From a checkpoint of a small mixture-of-experts model trained on Wikipedia: 64 SwiGLU neurons an expert.
Below are experts of layer 6 (counted from 0) of a mixture-of-experts language model. Rows are named router (the router's row for the expert), gate (a neuron's input weights, with its number), up (a neuron's input weights, with its number) and show model dimensions 0-127. Each number is 500 + 50 x the weight over its row's rms, rounded and kept within 0 to 999. Numbers have three digits each.
Before each expert's rows: "mostly gets" lists some tokens that are sent to it at least half of the time. This comes from a sample of Wikipedia text that the model never trained on.

# expert 18
mostly gets: " list", "iz", "pp", "uck", "ph", "min"
router:517517616511543530529491360465488618428547446452559529531498555550409565473469432528584376496485466484561481528564520502533534550460485533541574484466624483518467558481430480466474510429533469507530490521542512420541554460478443506573477444557540478428470496553476530520360506494424473526488449512437442513503521415573467478475469505515522506507481470464575373473500490549501523594559
gate0:532517549596449502563532491479484507473463413547564509556501460476527606460497521510503486543458518441522548465480493499535466541479474467510522531438531533521468469552486490420379478416505486529531466443556409431518532477545455460435618476522541537469442496397508608514419464437531648391540551610488469476565437410568420467407422500513472499541442455484523505575480495482488525473515
up0:467505486528428474517486482645433466466424546546536475467527472513513558397517524467477502526535526480586519536471458555502485549443470442480531531534568511470499443485432389467518480488484511496563422582497408600565436420615487508471493451418530501494576439445492481547449442425555530426446482524558428542437486543484533511485465626437457524521480417409550471492439445468470564524560
gate1:517548539470520543536406455522571526511461517452530454425562507562435561470523447549566572575431451467591479515506533470470494469429479476544524512502487515413530494468441563493531479607441501473591512468583545358570531491521475490515518542558448605512507466596453505544476449416362459413474510487474554509526551460433484392547475548555492513517554572491505488528518532511533487622511
up1:460535488476466526538530492560463493456448489481519528454557553443499509556532554533401625488475609586432427534499521596470462481471490522486473564512382476534497504487539525589579509589557557447406547461478427525478543571475486511536426405466484533588451466499473426478522541565527560541562452496479543535408516528599494565441473533446446503427542525538538512478428624476453467503491
gate2:452479497493521514522499443483629552492592449494538547541504487533533528495554457423485419496494498529463530546525418437393459496540433528501568534547567579524503494588387379479504484473490477482542454553529506476452452467545549455560502549458498500508594528517438472604368414529459476601446472425462507477564499509430482398479492607516544433480532510489528454459491531479492550603484
up2:510524441553458439367559582525408533466440496541481412542591454536437531529477478593508431464545479475469447420493486442582497512493530496548441479402581580528513514439550503552511465517467540499472573476415505531451484602522576486469536460515516521485485498519466556525555465469484577459581475550548504493555500449524476485443521588480432624538565527585473576401531428528459494434499

# expert 21
mostly gets: " bo", " Na", " Ha", " me", " Ri", " Ba"
router:482493598476533466528545446520493561452467413400478531504480602526492580447559452559539466497546496500564538456539574469584523552477448502530558454520560528498454477395466544430525522462569473578424433524622585448520553394452523497563523474441471505520475572501458543446512507456461498504442488494455418536507579408543490415408495517505426532513390485520472420463455576516466485518541
gate0:532433529464456526596502474532474502548489575394506531441536604425343443491497445513579511457457484524613529514560488495533493478509507525502523483458514432451487407515544400495498569386543533494516550444503476443433508455478638497513504475461477507561390522519542561550487458521534502523500418467518509456502557448446476521498494504535544507493500354427436565566466447551455568497511
up0:550510491397529509484545576591433502537446489375529515511533599512455475458538537476477487486548535430514516419535557451553583446607531493565410465507447532578461404497537497563489461489414438444496506458478533411578482419417507553517406503564492509471434440549514531485442533442545480456530467538433509511446523432568470580510515491464511511480539532518471489441538348499481484454558
gate1:544506552473433520458495503558502537496496499551487591583455615460498535505638443558492537494549523530470447447525510418523544500562485445522427486450437573416512410501520463453523583532624577556499447469517557475533478484460560541460546562543525534502491504448569532509509480541512431589569432432537425437520538522492542486495434519477425495571530492515534544554611584420594529483548
up1:550594526502551460511500411545531493443448539401491540516442527462462471495520487462512459385520478576491443418410540483575510458603537458504475490495555451567505523410503496525579511407528503538461522408463506533474518515463500455525481418503543433495484435504615431515581583455587504569483502499544502394496506491445588433549522552418430461421538440527553467456547587506492489432464
gate2:449478491482446484542576491536565586430496555389474425488405569522540490547475548481544515436619482507512566501476445459415570464532608485531524448519616496545471410493423542406482461483518468466500536520546512445544498455486506486623488487392448471568533425481549495515431483537530457526466531481497413502408529487463493434512422439538380454500463481512495473501464484556530404518513
up2:461494516576493531488539573469522468412449476496469454501526414476483531530538459636579520427512449518490473471495473601428431524544559401540471504435559478486469466493517494491567522435594509494511445525484503450454430572520535498479533534546609565533525528523618515466502530481535505555483438561551584575550574429533507610582553496487452534469454512532564528506448556550345520529497

# expert 15
mostly gets: " qu", "gra", "ro", "hy", "tri", "we"
router:543546548493530485521534373503471643383471474523530525419549580556397575470494439506627462477493469537584460517515614533522554530471447508441529486499562534517514510465571491431520517501480445512482484510574577487475580521468478527586541456504571500516546545525448547454514578507462580483520495480399454518561610442532480462440427529438489506508465517482506405444535559523475550549501
gate0:484453537510447497530496501526530469512498504475479541388470484503472469476484547549562554463520434453533459422442469485514481474416485463485414468496558457497638533449566564584511497476521447631410538444509480516481493476495492502489422406493535427506497492508411495552485477495534483444517553449462460566468586487533527423449457599452377467498576375504490513548488549584553517448356
up0:514528468517491480465588552553601360496529509548465500414471554554456518482517484513508460521416397448504521542544540444482476516519461521545436450464617533450574495544486453591446531430484441474483523468540558526464559504431605543489485405433572514550505447482523572545472502440417408475474482442399444507537441486578525442532488500504539570422505555600491500496490549489588522475441
gate1:558580565480446422535508446468534532358528517464463451466471493553482524518507376516529540500510463461528560454408448460410499469430528509518541473459456521498595488525535534424466490462561548574447482551569573479613528559487441461501553421566583453521471504445520531467548527514451581467463557499484562508534557514491549386455442484542497489487517505517364548413518525555545414544524
up1:554489506440444528607496484510519480613557488560510459429478541548380494452588523402505501457484445480500563514532529473454561584642508508461572535488439489611565469484563483445487648532536500509470454524461546465532538548623473522540563452524548537544508466562515488490531581497514525586522543493476544594452482491526499557439420494551535479514502527510450549413522582525491537465471
gate2:534529578462442440536575440477467441514541525522510533407563617516488504438549475497496459514467524517396544482428469459451580507509429543520474520446518582545526551438481521488558604445517500576550435510506615463435523563522617528445478466498435491535483484445604498472564533473457478485537573579515482502503547461516424528527407512623456518508532511543473483394523533441470597553463
up2:487532499559517460519469430516530529535473529575500523450468487557535518495586504472567512556393446507510507506546482425473487464531483501435502557424566536490455394555558412469511484470557663581411472517499439532487585502531470446447505588527527441514457504444481618461539468522399434507468567520498520512502470481430563533439512454563488535511529502494477445452590431479486348592505

# expert 13
mostly gets: " =", " qu", "==", "==="
router:480458534586543537468483482486521596503525376482453545420468559592382581402488427508576452477539516505491537519590560506568377535512484436530512413477573511520442633437559494493477466493511466585499518547562586530494538445476515520503524446548488548467497541515410493556462522430506487509473494507511424475587507442463520487500457485424500497566497425517468446423446491573453516572539
gate8:463484468574502504448551593523510461428524438468493466528485552496558556462455449462508449544480508533465573576511574407600439472509433436517495554412468462468421501582431534529507499523517446493516552518497544530470491554490533563592462442586550522558415469533476508551493431494543482597474527515481442394423500455470548428440567600500425519595521462582504402424416521509541497523465
up8:562503461531493584491497461466559469491408500473507577427516461562476577536503517508556367561468526479606541473466465466552517440561488494480490449509494492489484508521550575452442402487474597507477484545540524467597510447486490440536506521599548539468566550507462498404473474499505394555423544491469481475401450604466463590484548507478511486355578559537467525507560410464540544473442
gate9:485484477548520497396507535539478504506480508528600560461434365560460562402550520597539421475505542486473617557522447476488463525483504446464535481537503552490415468444462477447475462467441422571537495563478524433539591479501421481475467492463443510554530494521475458527413517532544492388496460500508381484491564541477540547540490427588514503555474498567526576452462363511506429556450
up9:570538512379472523658493424521498502466551449521365512580503519580534495498488516487422520466462489568446556463537573467464566486407457450490488470486460502459484528395456523538458546560533471491498545491528461538402503584513475419475534467528561471495454434479521518452523486484566540510465443545392498568467524463555473516535466545533538443507463469412520466568560426574562599420454
gate10:530484510462471521534509516492435469567426455558516485543499503504456509465557513559497489441373530546526447617566459488594448500586451584540490393529440558598424481414556587485466509473478470615430535527452515471559479522495553549475489565527535425562464524514504508423519469449519442519512454560486474520541531534484527433516436546414579503552450564600500534509403480479598472431471
up10:499491465467504561478514589527589548526477509570524519592514519473526560588621464486406431466402474514527508542448548397465445497537556604506486427496561559543510512478520502542493495465600466459498546497516585476581480437529559537446556406528549370454499517449526451411509453480501476493496525525542480394481520541542594486528528459451498437571524530483477430513491590597509470432506

# expert 22
mostly gets: " Bo", " bo", " Win", " Lo", " Bu", " Har"
router:505463540531486516489582457543494624354469444496543569487569557543444558412528440525580470508575502519546478623564591478603493539486486506492540442484516507571441577496508497364558495492580431517496535497543533481535576539458520544556532486513526513509527495474460537457496591515451499527507469493429473436594580484486405459431439470480510535541522439440531481442489510533442459568567
gate0:420517463547497516505504461472507514498500425459573547470492511583495488520444630492624445489511408501469478549487538471584548566486447498531529405558590512482520439579507507464530429514453509482493483511579431586489415491446577486565584456569533459447555524571568433473551517454488500524493443507514458438557570464471549589480469415508527508496412466420613495566492475538516546501603
up0:512484474359566511519546421520490426450495532528446543467529526492487548534567500508478490434504486473451502523449511518506547420427552488507502478529491560508525451461526589523502467486586546546471445532661473450509567487486540457447520477536390500541439464376408506510519502463548581438594545439500505530563579542618591529580469523360493476447547494520517482557558479475527497517466
gate1:490543476545414557457530536537470583460560471455515520460527530551582581475460511481500435499473531580494468491499530435422450514468520549477537560445460555564441507568547461511424468557561482480613527463549565535422632504539569473571502548457479425617495480474576475496565538433498570541438511448393497464486574501473494424491456490509454531528417442403527477520451501478536384543542
up1:513475530545495502455466639577508520590514487487474465499509530456479570516507448482494464474583474478530487430502444471440524510511550455470595482449557558484529503471570485525536478501533578503554469511396614499494561498513523577471542525448419510432511512437528475541459519510332456457545466437588452384512499501405524483489562564492409555561419398586424521517455480517483528468438
gate2:415603532425486484508557536521515493454444377532547405527510506569483526435488578520495449579481517542504538532574655547522550503490598479464416464499446510507558563609495512511514417538512532520486509550482507474547619499384546517545531511472473463487526477509553547506509512509480551461515437401555456544530551469466510519547463488588512530637570596488505492531448476508442563476479
up2:637497479448614482457527533555523516423538433490520485460499509554438483524484549470445531496591535513512501404534553513554509436400514361539453492452507492517542493520451459462435484537404551612467477524574476528482582476593512418525531514565526503563414465477514431491546471501455480547454571423506531539487413587545497457486424401522494540487475532547503391520549427461493490518525

# expert 9
mostly gets: "í", "š", "ó", "å", "č", "ú"
router:510518634520502448503524417513494601470469471455536534530462552533341559491486449544535385436539489503503450542512565540541524477516502514436586459467531490626459505464516489478537479457570441520507510500573479493522591447465402536561510419557520494456543534502474529526442557528479500526448474506394445474595615401513490453478456542518433508505449455481471388468539527555496533559545
gate0:390529567440530393450566436474493510421530445494502541500497473504527562580513446585464408463465470501453517531459522613594479468574525432423487490571571439516505591455503497569471494566447494547526496575449526462423469505452558507537524471559480435505599473396411453539516560557434583491456506522445520475463512419528456514481469488442599517536546547437448437495527477530542495456548
up0:488510507422567538448561503508455588449557513519423512553493471550484570530469427547487524516533521592461391483545494477545414542567543497518607399508535457590494519499533586489494517544438449459524433464411467420487555504507526565484523531502512462471501489485496484435433501621355571489508592452456570418482464512559421445525537450508530466399532530476510491470489547497563571497582
gate1:451571564473467487483575504517528507453571549475454535564488480505450567599449422508516532455483465374443363527517604503556511428404493541472544473492472498522533448513420463512577498560541518458538462473525468479516430510528497505513485469502555449581499448570496529540457614595475481484454566408548443526570553455554414426476485502452562482561501461535467507545542526580535604515580
up1:509490490486474514449466507539557519406516486540536582469583420502493498469595567467502635435541498440447449605542506541593474485441536445435599481479452494384523520431495444544537520422487450468595556499498551466576423476514472517487575442450514435548595509488516494567498480522468504484404506473540453528563563489571519437489500470485473487565426497435531510535559534582582432426508
gate2:601469504515408434534511490551462583582428479517472523593466527562491533572412474591605586538461498518523503539476502489528540490500483532471448459595443515569540432429521547524510465490559479478482497582426561460546620514401483571530494385534455485506516475565485427450567516578416454537472464475472474564513513402515482525528461518580437529521542585583467510576541496505480492493489
up2:516449542475478455504444478425551535524459479456489406536504447539434456437511462440575437562474481455443450476542526467504510540584605492326526475439470517483395544538418447445582562500495493550544463511496566474472506516469495438471566554465465520538511485480472497468430501482447478505516531501474542608580551542449539432631451450459450501527559537453506584460423430560469574429488

# expert 10
mostly gets: " July", "–19", " April", " June", " October", " February"
router:428439492491491440538526449548552553481446488497528576464439576557484523450517476545506461441582496567520397510490630572566532558500489480536568474588503547561489486446466431426553580472488472563473429522590475486538594425496512524533530451608476467451486526545434561472463567519530464491469517549442469457588504448518493481391449476601548592536508462505518399473468472542466529569549
gate0:502496382506527457560545450504613511417544453521482535359489419507561544474499497513533560511578457536544474567484576437497403481464535490576559522496483536526548512516495440476527451439467511499547475477478459461535666541459532528551524488479488462535435575475496549430516449500463435526624468564467454568527459472469505514488493407589510549476569407480535496409551424515468531570502
up0:502486515554518481562459516578446541607587532475487404517461491471491475520591485557534485554476597458523589424510526520568550513619480508460496469488500524472499531469582630535407549517559383486542565452441493498542444461524522483546489535471442582467499572518460460512497427429434500493426588451469568499425489537556461467601455535429501492526516497452530471553436456478480565482603
gate1:655438510474489434581478461589472456472553508517532486411431515561543517457534495523472505442533581404446608513539502440537400447541567551496484438498514491529440449562435505500495489522559594486471442492440492476494506388443540498518434474445448408526485513491525458512465499498492613481507388475431473483527488447460462454421514505582488553581516544510430482494450422492412482525570
up1:574432600464514442606539355525485479533496506410438416473507517487598498386503538506494534494517499419509422543482492499519475530515496470491487500485576486506537553544492438436513590617576506548546461436520415490453516508470477563519531514435450479492555394542537519486410504450513553442480444477459613567532453552520452424493608532507479519528467464493543466556508458493527501608552
gate2:426547480523486501540488413587447406468470509489494457460450523493554503521514589526467556472577507608543545491530579491473497538389502499540447549466581491580500548490514482393608401454496452510508506533501471461536561483450466572491526428430441416544545477573500646446545502409538448485559392537449537474519545455535506545471512456447511473460502496526520434569489457547533577574496
up2:537557527427508500424545525471447438528465514502544453484573523519430472531435501485531505487557480412497549514545514511570472484535460570486450526521479564504596489482529460459590473393574519414521484498484526477442628570379436537489547471494545481560536556564445527442510442430500491502419475581488472558475510472599595626462546525476609559556395477495452449453471491519537528523453

# expert 11
mostly gets: "|---|---|", "See", "±", "com", "|", "---|---|---|---|"
router:498509557539475493464506477519553605408458426421517520499512605559431547371502443535580493463561518474575518497497572527504461471459495495538564398486560575497471545364498463425532520548570453547478502488513549504550536445482459500583572416520502519514563576490468486475436499482436506497505552543480456468528527435544496369437453526442416527498403438481424449421476522518454535534520
gate8:499444482560455458508520570560612511523457517470528406454514565542540507513457471530530451465452488456576522492589528528400455411528553486486561462468500453517550499437451541418609463523470471554466511501419463531550488509434509404517560378540457492532535449497523432505583604444479542513565464503461440456547537461507490400430532483527487435567389543445549554406542518533506498431451
up8:499564487583461461492570452672498536523499525470490495470500551518535600546502535528468485557470628497485435533522543522417426412481616544453492493534448536510489458391453509557516499578498560460538493528528597499526489526497581568495559493436528472486560419453539464493443511478514541484453560608516528566527542510420547501504496504451561426502434534542505403535430550570459539512580
gate9:525446578559444543506548574476477546461546478461531535522517489540540525517546521455572467573531584471409555457518520609453415475519510435484559474592484445561539524369454524483498527596499434572436547587553552535437477484557444415538541435484405579520514488416569558434531555480522389460520478490403509512449498474489453498449508446495473505544495407515459519563466505443511547514442
up9:566546505486456628521461481564472479578470541473532514464514554474497529563464541533509435594506493480437540467492448450499368484471507590486470481489430530476501489623594621512530570550605425490520420539511430500519492442499481516537580476453537598570505575510540446577448487493435451453427458449505538573440567465529460509527438495557457528510528521549616499485497516442495573536499
gate10:540435521504471499453487524528414533421523485571531572418420529499547555460475531554467392477443478539542520469498553577436395442512514509666511430550470461539521520391429450416493500453467490611500514548505472531485459501501596541517487484546540626496516486435601435447536498390516554477507531495436435483542521488444506536536519479501465536504411423473494468434466457482500522432503
up10:452494535556478432480508548583461512634428462570518464451505554456510479476544498561461482434423408492437598482446532593559472544442503550591528588452485491548509577451477466474446427518519501528584535486381453446505485427456570484545440496461494520399475466530516459501527553430480476429488461486442476486514503497459440549436574598488403482463409467431495518450506525529472408510492

# expert 2
mostly gets: "\\", " \"", " (", "—", "†", "["
router:444459597582468504452510507505480549537506434528519571467442546532455554468532371534560476484552512558536436535552535446579453501473493470494570435508541501605420554427578488470540512467542427593464494531550544435505543431410497534483541450563507558441504545522426576456431488455448553501426546505407473498483588460543524465441429586486510555470462498487479441417536531525450494563598
gate0:518540518510397536536592524506428492500531501487449476382535593399494579555354537489500543443538628389479420592449534455527551546411474441532504462512538539449396482418487492443460480534499527405513455541477514476542460520536521515477530458443617498495454557478435523513513508426582470495409551535494564536567479499481537518519534531569529486547523527497502470466457543568462501488506
up0:577515535562528474495476473535493442508483453392439519539578506505458555436601597492449534486534521467460462442495550451469493505552472569548554468489501522458484495489490563518447447557502584415521439547556432395537544558446433554579490493398475563563480508476516502489485474525377574476437419464469397490605490479550577530535447485543529475453503588463432524504509502415447471412434
gate1:541499496528482538512510532507459520454493597511540467446524472449511506508567421465495550537544476500585571494509508478529441633536470460485500437572470517556521501487516467512449489482521466536423473413576461533420419459514518501455561445445512563490486510511498522457483530602372376480482525556482538491480537486599587542450609462511512635536533455515448410463566410428433449539587
up1:510454465504535563528394510490425454535601548586556456475451530489557536496507484468532537471590446583461462518483429541462513561414469483440544472530422512498550477513591425436479465436568554475618473463461477545448500530504430505537462467600502517465510469535524582537403556586457458481442504494437520461445548534550532476544607546533461563437361467508516434494466511510484425556527
gate2:475408455534364534479514439389407547555529465453479579418427519495561500457523554548406543432549527547640480456517491448500448524562490508478559472465562535485497466474518535454561505471512521575542562586482401551554489470526560499492586471524522456446513577510464618449521496541513521549572549494602589389457558457535492491486492474501488495451489572530502452493573481489494519501497
up2:562489454487434431384465459517523430439389450463485557474447441559490505582492486492477574476444495513484481509493515471425539424382504517530434476562589571486520443459578543430510465421503484511493522455428467637515499490492412492498539483512556481482581426542555476465618535485605496444524449416533512541493480544500486461478469554512504519516464416411459486540551555505534456546397

# expert 23
mostly gets: " ", " area", " father", "History", " village", " song"
router:457488574532476488513575460526528495478493503519543565487417515546420505491542420511529435448540466557599486544504550557488465514463454440462556425515507580532490514454575479522533504561555482523451487576579516543505617436438442534559533451566502528421538500593420532500447540519508507527436575422443391421559577447528508474475448620473507565573414461484472440472536532590450533530552
gate0:414483552460510501484424403443502483446534482432540436604458470527529481487544434386582410520507502461520551496573482500441427523507469431460556490549434536513394370446458559500579497507519487455527527473479457470463499582542427563522468430533516545453416529544412578473447580473480492464463543506480509445487469444495476503456511520522443445469418474542604446475436427474486598513555
up0:588443482500586508401525580470432511525493527527523534432524589537494549495497475550508521540548561523477493604530525554597562580515549513558420562466532458440661584552507481484454498483437529434525510462484493428554432483478555514523550512473584460524551506400490505502578463551483549479646450520498487581454589528493532447450478520443556509513526462512500515492523469475600410533471
gate1:555448463494453472520592553643562513493488464497476527445508479554479508520470455385435501449562533551410483513360522561584484518523432484429598489486455519453524445552549518575430506451636463515427466551566441457523510524534541554519476505503459542523490450506620516483440509502510519480424611510608506469435512451453498467514479462482464534461465524559517477520521492597485482451581
up1:495508456468541505555610437438472403469551512443501577468525585511547555451439421467430540534469484436464573488542528463472498446495451497458503490468584583561503491492460501529571439446488455523528452552566536514499426521424520533472529494528564623497588504430440476588508455482535530588492603451400589470518468484452423526538468400542554422482481486576497554547584481512505561461476
gate2:476523626483418475448480534617512465471512403511489524501483388550485557480513515514471513472490535508453483375633489507490513593583439451467577442462473518496455505477483558574493458529516622550475478436516471460432458412474513421523491431503550474502413438473504474539501516466533511507526529408534459447491570460535508430551488559559467496585428483572553463540519560583422553476468
up2:492525525486530532541493447564603519456582441499456521496565459459467455522448528471501542462538579494482513540607550574375488473507543480562513467555513555493520461534488577500434491596437559521564503523633446443521491438580442564557531517571417536477500441469509594520500465397437469462484531468433444440517526480503502533543472629454536548535523518524620509418490532413477502496450

# expert 16
mostly gets: "X", " European", "&", "Z", " American", "I"
router:508498628541518519563486429477523640426471477468599561549518555539460497483527465565503415541564493530493412526523529486531525489480445498520559471500536538541457533503459504453545507490626454541505475458560498552559585434463483540584484414536531500512541512527471520502376507527404440569480493575444395458510552451555440446412415491452465463544474449504514394465485495507453435490568
gate0:580409560534439396530523481477513549491512490531508439526379559473504556488535532461479525558482510550464492498520439475584538593459477537579554519475570611502469500545466511521574491533568469473457467470527573424410532551466570459520539518519494539498377424421445482556463485459499499507437463532471539462433494518538510609356556482390467483548453523492533396509494464517455545432475
up0:412548508480426454507483523517470449433449459496550528550613467394428500549484459555479564454471644508471518489477432520487570503438576487453514580482521451505581553531580523439486507488441492569479590467477533524548505495498438509545376417538464531495484448524495502556497440475561539461408509523565496617545524523492511429528404462535471542538453513516438502556503428410478561572427
gate1:465472605482564457545475464502623552468416510398577481479457464476499509521466488522529549524473563489497417507506516435496472492447490550522524520449515557447522457489446525522566492405496539582549492395463458527543536420488454516462435474460558453480518576417362447485488450554446458579508475454471423567427525417501488566474505528437440456575521475502467370454411532512506471433571
up1:589501515562422539524507441504388447480473519453518505476419529479397459459561489527465488510508421519508541483446511564488539534446433483488495380564498481457485563462526511517437467437518494466509528474516573568523420510485592496405476497474524444428516506492632497558475469529544515472467496528568566392534396528511428549552499461532457471518414362465515591435462429459548578469454
gate2:489530505441475487453477494536562554523527531465545509573439569501585536450440441581497550531490484603578494514423416532532609522489473570534474494444459477561536420602457508456457552483559435565439501579480474469564489552468417505494526479466435507545525590469520503554527495540486522561468508543552408512542427447490474564439546574501530419487453542385544432487475554415569459414569
up2:527579530524442457443534583542549465524554467519474440505462450535535520510552515473522488466488550484532511628567522573499608508460555535470428504436590532552484509514541529491442476511482485546560390491517527596565465588497464425473567525542527517525401436425500574571546531561533463425529609526527429557450574477483501449525396455535556526466463521553479535594438525534582510461572

# expert 12
mostly gets: " would", " could", " been", " still", " did", " is"
router:405445573529443433540571463568512516481437459472488602496449541541445549493510500624493456438525521605539441559501570553547521524517428450511597441540518559540446481419478421471500535457608477554486486503583482451486564496446469548577488469563433532442468553530507548479491544453518482462417544496452430522540597463460479456420442516565485536554498439497509394486532538536412506553522
gate8:523469483536534530500597506484569506514491447515476502528470520549534487508563530450514529495530485528480502485566651553460377495525514595538550638552466457499520503482548549434479471441599366459499515528510476472584541492506514557599500471536414528527513605514538567486499457454389507487455545485518426490406531538429532461501463612534501515546529464533493471514460479516530534571357
up8:493471377553448519547587531519562481529452517480542506407417479433512450492591550494543527496529424542485484481542496595468484526491442508490531563634511519553496533477488482529483416498578442483450522581564463406581559503494524425524467457474444501456481448518472518500480451538461459444461560477593455413462618540400451432509574571546546600474455465508482434474553484504572524547533
gate9:506485472601439512542588557571446555422512463479438421542399471495515501562443559543389553463453480570503495546490499433463519577501513504501479430575493507479463486531514455456489509538567549545586493613471480537524573486431500490494489512569411432481501388482402463489510531442521544512465543459521452503465540386445389446454521467561485563441426471577449432454547535543530517554522
up9:586567551517504439481552543584447450517453518361476442492534477516457451442585514517509529433483528426401488459473571556409504453576570490481529478484506489451517447487457454501447503444440544555491460459530499499542448492411439505605567507552569553527504427499542503507484514465470396561471468434542513553533491499555596534573384545577538466498445464544489454453569474504466494545376
gate10:545488518442575483581522428455432566486423595493509476564448526503491561551531447474459498453576561500515497538501506527524440620522458467519470576518384412487520517428401497561497556423562445467507588535554538502569482505443571580504445567470647468477517565456472563514452511455531485508435471545462475480518536545439511523504566559473476512518506513489517424508447562511566420606560
up10:532405546506585519554481501513453487516478496483469508474478516492468553528548501508487430465553490544549454441454540533484409583451447438537515568543442452459499472502442439533531449449508471358488532492514514556578604419424567610514468429522581511521500575476561571565574493483524415518427481520485423496476481538419478625533564462590539484539465469451534441553489517526579489597463

# expert 5
mostly gets: " st", " St", " Sch"
router:501492609502543507494490448497482609435501436489588539470504538547374514507430435547566445511533465542537497559547566544470467542479433474539605456499556515483500495427501492466527526464514458557537479555543577496547546523471482466574523405560528426518480490516426505522485567468487459510475504474465379432613575357533494469487483472553460524535475368442588450443498533555453531516553
gate0:526580571385490482481420450539528522411553462505470497456531551488436532493471469562484479505503477503476534544510551416471456513486504496588541491449495428445455398447543378486518539445437541576568458445546547486599428511493422487557607504532559466496429573552506461470444459548473462577595587432366607496504559484569500479550536482510521528503532483547534517462489576499474496515534
up0:494506512488473463472480478508421455507505473509411573440542593469534473550450525484431545467454548588489459442534524493461439541511558533496474577488476377503571512540538544455526667518457508538471504366505436479482535466516564478464461481452527471459561608438489492458456494469548621437447548525485488446494460489562503476462486453639526425487533502626476502470459473512524559513603
gate1:438590497456394431560579483488535424493439495492569472465528503553449457561410497490549385442492501482527510556533487437498502445480351583538531481527511467453525450432511542506549566576465448469548452498408537515457519587459522502515542417498573425609539528550492546581470548547558529508448538550533492458464516469489449494576484405546515483506500389481521473468459435593457473504481
up1:540580512535514598499534575566487393512571429567555500447488477516520439588499499447485433510498535451451425546550519472488578561414533492554531506527540515491469415444433469542539444496577449463485507478515530502480589513572448508505542458555427461469609515477565569449548461509437430510414462640489551537478530433513584542558478457451411556513496441438474527461467470502498411436530
gate2:567517505546507569541434430455565571464402519460501573506502494530456429553515571518517516571554553537497530487501529498457495532429519608530592505539438466433446485503569550480437530400489472499423526568414573559542491518480507505509514444517515507551489509458456579503365480514487464586535534442525537409508558510527450479461512508615468496505473498512573392527437535613557384553479
up2:557442484429496576480461470451534450454490514498474488465550529489502410462558522440572461497588591537465405512461515397531438535548569549536482519460512490521502564530469502442556391510495511432446499527527438435432509526626525465565502541595560511531525518481503496535521522528644512456563427551494521415519500491540485507513497457528463536518359574440427535452568620467443528486504

# expert 8
mostly gets: " 0", " 3", " 1", " 4", " 2", "0"
router:402488584511444490508531468534528601438531458466521552498520564501478535436531418555536428515492521571505494546520496422522447562484485522469535430441568554567428573468535518393497494479532451604441525526578595471503556512389501534546454468459477589454476495499421608524475508449442483562469432519440397479478581466500401482476468490485507491626471504480541435461504554518426485492555
gate0:503543497461368474484519468459549547527504436514401539505440438449422495480473454534507397590534474470568507549571557482529420500482533590503627506568503414493551533399574541414490482536529532500560536525460426455466499550455451531486449497495559511465461499527419489463448449440441493585494559459449485546436580505554476524501481438475488499519459413501530429453534626426512561452457
up0:532468379504492532447423524575517518505558434427568509486505513542521556495534494497518583506442484537443510552476579537525524533447524388530517517497508544427505507579550485530521501401440447522501487531477519639529453429533522395541544472503394539535431598481540526547532495566508488466502413457577519432483473464492544569475479518481555495439617459534505548370454452489532377496479
gate1:484461488491516423436488513558551560513466465539413575576461504453583533560512442487505456559522440448523517494457553473539414474467431530475499464523570502535440466424424429509561509398522546530378397614521483473583502544473453482491473523488443566521450473499513507496488385568380511488499493469540511505470506561484468473392526558371539525518473523520514490473553627479441487551444
up1:419533483493482455459558433441469517502441461486403488491433506417539482507552493467456479492513507621502489421455506440517498577444557565500506575464533474433506560451569464498532434474478395379440519564520547430538468455468455556526509523454494558475455494462562529410427480490524592519429521578592427491527445489591492465550398516533446580569456429459555446585554466464489487511508
gate2:491495547522536515515537631524538581443598494457485473473448505491420457333476485556507431504502563514449485480495602418493456512528488529485372537466522553510510508487566503434482401489479456458423530514578569491499483552431411489462461457443465597488492376503407548528538509510523534516482427500540434426513443537416424440453502566449532502450534451483496458492459543507509531434531
up2:435453475443483414430535521403432468474497496494549573514505513542475567478493557475423506445487503523472521437529562470502553559406430556464430496510518483526453525427531386414478451542489544513548555440571475462536491479475445453530564571534515539509365508594602522491612519478461471443407426624473545519448492556504502541573467478494516531488467576538479491378477483477512515534560